From a checkpoint of a small mixture-of-experts model trained on Wikipedia: a softmax router.
Below are experts of layer 7 (counted from 0) of a mixture-of-experts language model. Rows are named router (the router's row for the expert), up (a neuron's input weights, with its number) and show model dimensions 160-319. Each number is 128 + 32 x the weight over its row's rms, rounded and kept within 0 to 255. Numbers have three digits each.
Before each expert's rows: a language model's description of what the expert responds to. This comes from a sample of Wikipedia text that the model never trained on.

# expert 52
What it handles: Short pieces inside non-English names and hyphenated compounds, such as Al, De, Le, -, e in Mazar-e-Sharif, and Arabic script bytes.
router:098142069142149134133177146125142091161095089105144126125148090112059129090152039188098134077085114126102078122140112100134104182117130127160149149159120178100166132130097142147173177169102134132116147154164155166086128144150163129133214124110119172175086109133103058132064117142116182148123124204123100116147198115143159114147093109131074145149117144163137137132188120153141086127115137220133163086152150105148119099060146117117151152142159138171183152114139113105119112113125144
up0:054157142105116159133114118163143104098099163101099153141062176116164142111093161178167106068099085098139085148154145060138130156159118200075099131060143101152084169045136133161091113111112120088090152146127161067141147167130133129130124127184098146152122112180138149143114132129105090133142132088130081180163138075138118172117183153113122163161081152127110195163073157123089186143184109176124094128117181130142094217165143119183045125117124094132115151115137095185118166154146130
up1:163055165135111145219137137160139142065107097077132140138157064140106130080150163140136110160077112091149123127134165118119087171164192172110076120134198096101124190126149161170121114135134126162157138142151112164105080165094150122174095158190124121147108054122127119150124161178128094127145177104146096175122099126081148170159127079113129174149108173140115111095082095137090118145126122133151138118104098165142082104163165067071103147138114123101133161131132146146131077100118094
up2:165100147113131140159079145137130116150153116116106170147129131193079071125108092098149149146133145181138139118079115054144130138093079118143092110118127151113148198095134148143157170133104096117129154193123091097169090142111124094151142167230166158131114148113111175153158118255075130126184115128117110127089129119155104100141143086115158112132157126110109093149147102120124127049134174129151137121144106170088116118117166133086119131124124181120170109142107176103120083127113201
up3:101092184077086117202107165174118146132142098101169135166106144159148094126155155092080109139103192185165143097164109081157085139144159131106171144130113125126103085137162098140155132143103102114090147100128078132151153144110137138158186137120104130120067136127145119095120167167094107113107126142109108114156172097116086154164166109139126154105195174125100181124080174163129140108146159159105130078102164128186119133132082148102156111116094145127126106068118128075171097128131062
up4:080147168144143121128070151069176131140131122106082127107184124177063175128086161157112144178156079116170137170172153099163147078115160113126090093158115077135146140090132173096117152159200159121146126101108098091176186126107160128084163105116128088113161092113121111060120141112166119153115129149198116134113115116151204093154126132212129180128120155113180124168148089120124160146155101109130105104124118118057090121157091159182097089106072080107159143107175112177120120130140096
up5:115104085111161154118092139096153065176127119091142082202114146145103212151169141116193174111171121177130100156118134116107118128124135128164113101151116146088098103182096148135161169175142125166138125109130180160132143105158073057117105087066114158115115138147127147067166163084111163088155073156160135162111154129192107141121140067111105116127108171098108136110121183126128098049098168137146128103135150097135158180088130156180143165155118125129131126095081150114211116110183117
up6:063108114126143133132107147163135146130130102105119083108085131093166130201168156087140079135118115113171098139159151174109136080143143145100143153138136120121140084072044162157145153152101088194125130095139212164118083160124133163140128120123173144050112101113128110220115113083096064155145081084157155086151166119100095111110102095138125131159047179159118128158131082098141152130178086131158150139146118107119088188105083109126175133165158076121101137141109110120121124152141073
up7:137129161097136166090134118082072109156118172119150129170119170130070096158178067084078080104136158135134135156108176104218094154108130118089101138108140132200148106118108157114116146112084065077177106101163145130127138141141099146076138085155158131095143147098156148165124081128095056141097125078144136113171117130178113166112149049100082099113083107174108126124114129120162169215148111138089154112205065123072171149108091128130149133186125126125112165121131156109158156163120165
up8:166131111136100149075170079157033149159147163153094078108181081181113101165119085072173138061162069161120133129139130140141205150094140178089118193125037116147127148086113122144116169120065141171173090096059118110110095169167105142074155117155150186142091174161128128103139130165112087115199125090185166082137097113127113134161143121138133107059102144149135147138067104088139136110138122147147139110164099142086118145113151112118142131169151151134064092176168153102151122094127143
up9:132139126130126076163156092152113134109157117032128092165185108106140119153105136142136129157147105095119109132141127133214118159153134123129126139156149131144077140157126133124128115127116147139144104145049159124098049182117102123119159142138164115135049140122115186124103117155119142128142151100093143148138174111102114124144041120116141155082131173139133145127180211169147171145140119067060137063110109103206131171118105137097123194108098051130178163135067088142142136168158157
up10:096144103131213128108136150163162153083123124119126153147098117084155179069123136162150123184073201093107088149111129111137172119165120122180109135106141128143111084115094108106133082106156104101166061139156173116116123165069159132161130172146117109157120109105120115114120154159097122121121149150108153086114120130138207072168072131164089111155138129143124131072104131140069157104135194030107111162120117139106110140201151119095111198099119162154133145084125156133067161109141131
up11:105115120163122089101115064072120174125129141078107143120164134152139116105090144146096171177156166146099059147099090157154125138089150128084148094190144086134139154126077179067108107107179148113123135102117131121195103091172106128084150082157171110093146093123172196125097132060171106122159150133127117110100120110124159116183136116195149123096136092174115087121150080147093191197179116158134147114122118215129136110156090178066134151128089130082171094195169144174184157124146130
up12:160122142125103174111158112097089103116114095084111088078119132187062081108163138043184146161133115135108128133112150134177096114141091132084139165159157083177158124076152134084102147135138178147124181118140150145207136097121107122140142090072121162145160090142092089076113127097190141163125078115086083097145106134119156179103236146147138107109115156126126106104147105139119102087126050119103112157121158077163128124061116112169140146164119129201114083161158180159153154094145132

# expert 0
What it handles: Word-final pieces and punctuation inside South Asian, Arabic and other non-English personal or place names, such as Rak-esh, Sun-il, ibn, Singh, Khan.
router:102071116176119117156100193079184176152164101055104143120126101150126145110162138131144097137141131144130150145133110076161157162180142095068122148132107116170192099127146135087113137133127129091085148103105129134131092051153095109118171093092100131127063156097153152124133142143060152158091086167151096121127104209169161094091113150126133125143145140090175074109173171134187148100077133075152177144138140096121099167148195136120143144183164115132112043154125184143149130125098130
up0:172068095141084069106168101161125057198126132129109157082179139145099123067111137115148152112181145174087110138140136129184111077092107091141195167206124077169125188113115072169116109078185114166105082099125120142177081144160090161139097109106126105139175147159107130115123115116126121123166129157156167135148105136122142153132099179145138112089129107151204144139089078126137115125115134160125098075127119158138150161175130131118105144097093146118131135112145119073170111148121082
up1:178104143144196128163074103099099121130118130159110108121128088143111134110160140165176145104112104136128122126166098090148068154136132102085117089104140139074104147161148122134158155170117174137104100100058123094152156051147102205134220141107116165205082174144200123178124160168127087129164134104153128191166131132146092112125128182102081099085172182102146188094153066095188111101133120130157126135090094124093112138126138164144152067145128114158114127108080163150106080155123069
up2:162133142102091109172189112130125119173088111143124105127100091142182156117119156173116104111115160081102127091111094099111143104186139169139129145128139113095092148103156122133210088104130068144112144101115166183099120124127205126210131071125149161163078132135202104139126136138130081166141122163130128108107090094127107082172171153169127168093127144120144095138071130057119178098215056123177142071058154138092118161124133164049141110133096114180175153146161097113130106155119127
up3:178119119067158163158148117110144107171077159123145142198070147127097113165108171106060080059064127094111074114110146140139116142161148160152157161089148146104161111069141166132147157070109069119196083135139127145120126161171119154131127102175138118069103164132133135151133098135097099126135115132116178148141111131144041127129066118068134118205095139109125163160078128187144116085119053144076212124175120143083132124173134113099091152151112155090205113133096129101113116088112151
up4:124148099123142076107133130163138113128112121194155144114154039121130130129096107116127142165154150058137066181168112129146142101103116128124122110164119158144116122131079055111123157134172169192119140138134124121105075126202167180120125054157127102109108164172171152139067183136114109138114132135088212115116107143088120099141069103190084134076159132194146154110134118086142187192108079177141104107122124147128112155128152122085089099101086113107078162135115097139114131173150082
up5:164159116084132101183146103151141137093076056135155139135127134075166125112116095149097124143124167089168087151163139167114101162137101131067134103116142155156119055129059120140107145144114140158158185151156116140112100108174166128079089129171075102132072149153133176130098148133071054156133137110116103106199120136062083150109106100198084129125132140178072140131129148134148166126109115167150105059143089139122092109145132107092074123169093123097125192150139074170100123203113052
up6:189066112110133157114090122096119127077103173094158099156151176089107114142146089115112152174176142102065102099144126109079132175096138131078150082126133116123162105153184146176150199186149121176113147161118175117163159110163124143112186115113119147150042137141194164167066155117120196114112105141178112093176176107153094187101105080122101199085181195154137111088116172152158128108108183176162074090109126117144093123119107151166145165082112150118151150101134130111158095184154144
up7:112083147101142086123129151111146100149140084127116186092116186110108150127058161068130154181149148140097148085162111128130100163102107156143165172144111171182132153141103114103109121115117152149079040134145141159134126124142089142066144147130133157135131099161047149127151096144158149089208130152120160167167157080109086112097175155115151099143136077070102099147105110151138147166100135081102092169138073118195122130094135172181145123024107181106132110133097124142133144120134122
up8:109113131091155122129138130108121123176161109090073129141091118144101098123065194081087117118164132130191128131104085183128111063140126173143143159162186129075141164070127170142208060113145155097128092094135118147117091149114150126116122143131130144108181186133090155155125093159135151091144135138136127148099146125138192107159133186099150086152087092116147088104128095122122141134148187114108157108118159130190143126131100198163133150138151129102103160121132133134111123093098132
up9:117121060168165101158160079078140081142133202099136125148147108135110152185160178150126154133140141143189117173112146104167103042142145151130123091111154159136183141141164102184108159150127156133097137091144113141123099122097115133148151072108081129178150121175179079106096125058191115144140093177159110086083095134151158096159079188157132085074162154127120124163135143095128114130136068159123158161096161139162140104126133143150149150095113102150088169113127108150097089163108078
up10:137103144119120136176064162071160124088087142146091192128170142214158123113152082069216183167150140119093085122148186134157115138109137181124188121097086123106164118136125115114146149105232127162103121112206141134178123069111110088072165031119114066144087134168134153143164130098082133126125126180100119121156085152180117145133135098081127131138105165160180155121158163149130173152161136118182140087107109168125082110070160146117088115133107105143124097164129138080166061138121097
up11:174173058147120153123089162123189124115107121127076156042120097144153124098133075127183153130103119156112092151124126126168137127159126149127090167125192126096166114084129128117111120109175156114140219119088112070169133109113091093117082132150123196123131150133123159119140152132112129161116123042190133148106079169148089118111106115124132087120126153168096124120153135109181075139155173158065084100120185135101118116115108152135131091214134184132156091131141204179129130071148104
up12:135099132159118134156117137123111108108125137100108106079153167117061108099140120129187179185150131179120136126130092117121116090098077095091138101149098147121139173189176157117121111142154121134144085086114128079183152116024134117181157164118170093165139081159116144138170136084152176087154123147097100158044115135123139108106156106103134133167174084119152144151122131126094095109174171112086057096101122112109134084121092152213155142081120118190121084122117185111223070058144201

# expert 48
What it handles: Middle syllables of Spanish, French, Italian and other Romance-language names and words, such as Gil-let-te, Val-let-ta, Acapul-co, Lau-re-ano.
router:091180092129123120105084100145090075125103107132131165098121074152177120132142173124064136140100169113205091090135105123134114123107090108117137169136114150115111102149116133146169119136151057172134136172134098162107108106092171159209181156151168131119170129175056123056063127101140181096140150147126141127109077143131122147184111192119107102157158105143125154134128187103070091123167174194166144101107110120126120069133133150131177105113167082189119072071155071106146110137148150
up0:088162091172131156162124085107115093144127172174125168130066160174127139070219117133160105113183097165094097119116097163160148108094125067129132097144157148120104074128155147136149105124169118099124167139157113137144098141143208102183151116191123142134142171138131130081094109151136087138084121077124148163098160144144047088108131132146157120089146120159115170157055085180118136108178154118114104046105131181127140168152104112115154129160114147153151116099137149127104097134149136
up1:116111150125141137101126076124212206122177026087135147131115091161150126102110113189151087144110152108140157111140141118168100131193142142097112152166167139112157151159122132134111104164140149196135085129162131114078082151113097150107087134166094146163150157117100145175169120100107094128059160135123166145107099212074137148133117086059153109182083112154117099111155106117106108165150117144063183132085164122109103102140172126108067133129157128183077118121142165135139137145131078
up2:157134177142155100078091104099127156108176163099128084104147131116082107124159078141152154136172172134165149112135138123198172129189128160143114106098111087076154150140173104071157117144141129062117152091126107135085168205083136133113072092140119106114136193060166131150110175159181098117154102107125096029103102134158119148129098152127136138106174092119125102123138148152160149115070085120157139085125066162173138139159197093081079151146174164108078117106130191089176173120149112
up3:136081064166154134080135166119136145111115087169168144073127148058166125155079121147124189123099074104080125094087090141116136196096161131091153076119148119157159170184174117126084046086148116133157093192135161102076207159139087118114125123090145168163166128131140075132151128086091087162098139138168156117070131081128124138086088099137152155098139170183139150150133158110100119167087132128154104095141129109114159130153109135166105128178115157130114155114157155079138106193116130
up4:116156162086115123173159107129076172081166098092071127158146098129130229101194176092134092113110227111138168146086089120100116135086119167073128198126089137147132102139124179134143059130107142144084099094159112113166106103073196178111175128120149138111118118138143147125125127131069108130136162145112127103132131137065101106092145153087091143155106162140132101093208146146191107094148140142095116079109132123150115106106120133162143132177155092150136079143121156098164133173039117
up5:094080063096143125116146188165132126140163163192178106073163100105121090101116159190119128120097141131137115137161116095154185112184104117167180140135143161149126105114071162101106082169118136096113105108152073162159177196079159141140172141104120070113118133139133146097150140100173164122089145111102118124086086143073111070112113134121125161106137139163101090134121112092113201149197119096071140149122171098113080169134121129104165112093111070137166099160153163152096162150121111
up6:153108077100179202167090147110125139065104153079142075142121139170148092114115092142142138160128181131143097107114120112153083107200141119120167168153150178140128201137098111087139131153193098086117169104145120147132080105102118135135147172222101093159118096152127173147086140117194098128124137143095107126113117110115150098099119125114098156133176130102142121200130099074140182139141183170096152101152079167161124173100142126125179157137144135122170143133138110192147134109127067
up7:109102112089151153087106139130122103154122176116124116167184081111044152064075180167161078111089115075132108140154104117146112122069144170127119116121231109144116083094070142107123186159149164134119171082150169104090142175117113116147123125124174130180130200174157102116123131088170187126091076113143079207178141083109156139116113159136097143067152089144177109120122114099090153096131117109072163160146111099124083183178149080088163141127119124116115128078134110188121118121147098
up8:125139128137104126140104095181108100112109096058088173148119127161094125085071172119238126151152085160180131137148143169108132111122108122131152171125121153133095077145116140103129159106227151119151110114124108058142090086112158057151012116073148146120181127128081167137132169118137144143138122186039050142149112156081155143105138130113120152166111135159095142111129109161086113132148135099125115077131139094107113112154141197084149133145140066136156133118168133141117143092188086
up9:169119119109117171108106138170129123155132120147111142089127141131104117107057143108134162129132132112111153138183130154098126090086167137184119099111141047083120140101085090140133132161147148120070153155111104095132133146141122118129123088141116124084109105136175132137130164180149090102120112117150105075134089153124061079117132120098112228158161194143104095113090099147120089126127083140116072115149045171102061115133102224102130112117098109074131166133118059149127103125161198
up10:113186103138102149145092109083194109113182108148131115122129137153134129019169145147136098158085175139157155109147160144101109105100174144097098167167121086155093171107169194124113114149096168147171174074124127113142161151079149153140171144167114107103138102141175115097143109180064052155160126117138134156159080157136085144033063144158117172092096183147154133123154093158101130141130123114128142081175092142132169094089139103159195131155061108173118136126119113113153182118159159
up11:180148087095077081109153178163133127182087111065131095146112142132177212150112108121116121106098144137161065163103129139144097109102054166125102127157161127143155114114098080129176142132152178093122144089184129146100115148133129106175158136133103092115144173100104135107210123076180091122117123181144119129174077094141154099121082120162083123131123140105097143149149152110178095091115118146122137160169144156054127084194069105110174101176123078035125124133073127124204133105138194
up12:128128160203122098078115171093123129141123134076123145137099138158112141126125146077153138113139147123079130127129161170133160099120164134132100077117103108105149121108074118122107079109162099124121161119101201069144076157189177161090109136106135151135133115100156103115166093123130118117159169132168128129123119149088125133100087116114112176094153161128129116111154150097102147043159094125112110089198060148100177147159078108112107075133117139158048126092088138141141101163096172